config.yaml
d_expert: 112
router_score: "softmax"
routed_scale: 4.62
norm_eps: 1e-05
optimizer: "soap_variant"
grad_clip: 1.0
seq_len: 512
Below are experts of layer 5 (counted from 0) of a mixture-of-experts language model. Rows are named router (the router's row for the expert) and show model dimensions 0-63. Each number is 128 + 24 x the weight over its row's rms, rounded and kept within 0 to 255. Numbers have three digits each.
After each expert's rows: a language model's description of what the expert responds to. This comes from a sample of Wikipedia text that the model never trained on.

# expert 37
router:157079155122152195163147163081170116123116131137130145115108129102162091112076116165151134128168103151102079162156159147146147138117166129165183119142142134133097126082143110122115115111137155
Description: Second pieces of names and place words after short openers like Al, E, Or, such as Al-ain, Or-in-oco, Carac-as.

# expert 58
router:143122140098133207128176144112155151131093143135134149131099113121170121113086134138125151123165069143121145123172126149154150121144177133157159149122138134135121119119105096099105122076122117
Description: Final pieces of non-English personal names and words, often in sports result tables, such as Hél-io, Le-ander, Calient-e, Mäkel-ä.

# expert 15
router:141127122156113180118104095156125138131103149128152148107152096114126135110130140117142148137112104120131104172084098121121124107116102102119145129110131123117147149151155131160160106152155152
Description: Capitalized national or place adjectives and names after the, United, New, such as States, American, British, York, National, World.

# expert 42
router:177138119147106163136149113126153150070147110169152149115104093102144095126094148130147115104135120126091167138096158165111117152115159160139128103106088139096137106087156129122101126150117128
Description: Short inner pieces of longer words, often before suffixes like -ed, -ing or -ation, such as bl-u-eprint, aff-lu-ent, pref-ix, res-ur-rection.

# expert 55
router:167137118126120194139149143154131118094128123151156140118144123123159110109115140112137097128157097107095120179152122173121115150168150128129131124127116129182098121124091090099121168133091146
Description: Inner pieces of German, Scandinavian and Slavic surnames and places, such as Lever-k-usen, Kier-k-egaard, Andr-ze-j, plus Berg, Hans, Karl.

# expert 29
router:147109156139087172110140148146159120170099107138155130122182152092105117140174153080145131117136098152123133123156102137122117115114146128125129103096151083162104136100120126125167098129141099
Description: Given names and word-final pieces of Spanish, Italian, Japanese and other names, often in sports rosters, such as Rodrigo, Sergio, San Antonio, Tijuana.

# expert 53
router:140103141130104122101081113136131127081153130119147112119169144164133173122146142187128167100094150117125157140112088076118129137127145149116134089141166128140133113182102140119125121145120161
Description: Capitalized directional and national modifiers starting proper names, such as New York, South Africa, Middle East, British, American.

# expert 46
router:123127131105114169125107065083112125120129184112115122134133131145139177124136113134113126125121130105193153176130156116122148113105126117130106135123039115132121174149126126075140105128128116
Description: Past-tense event verbs and -ed/-ing endings after a subject or "was", such as moved, won, began, retaliated, announced, served.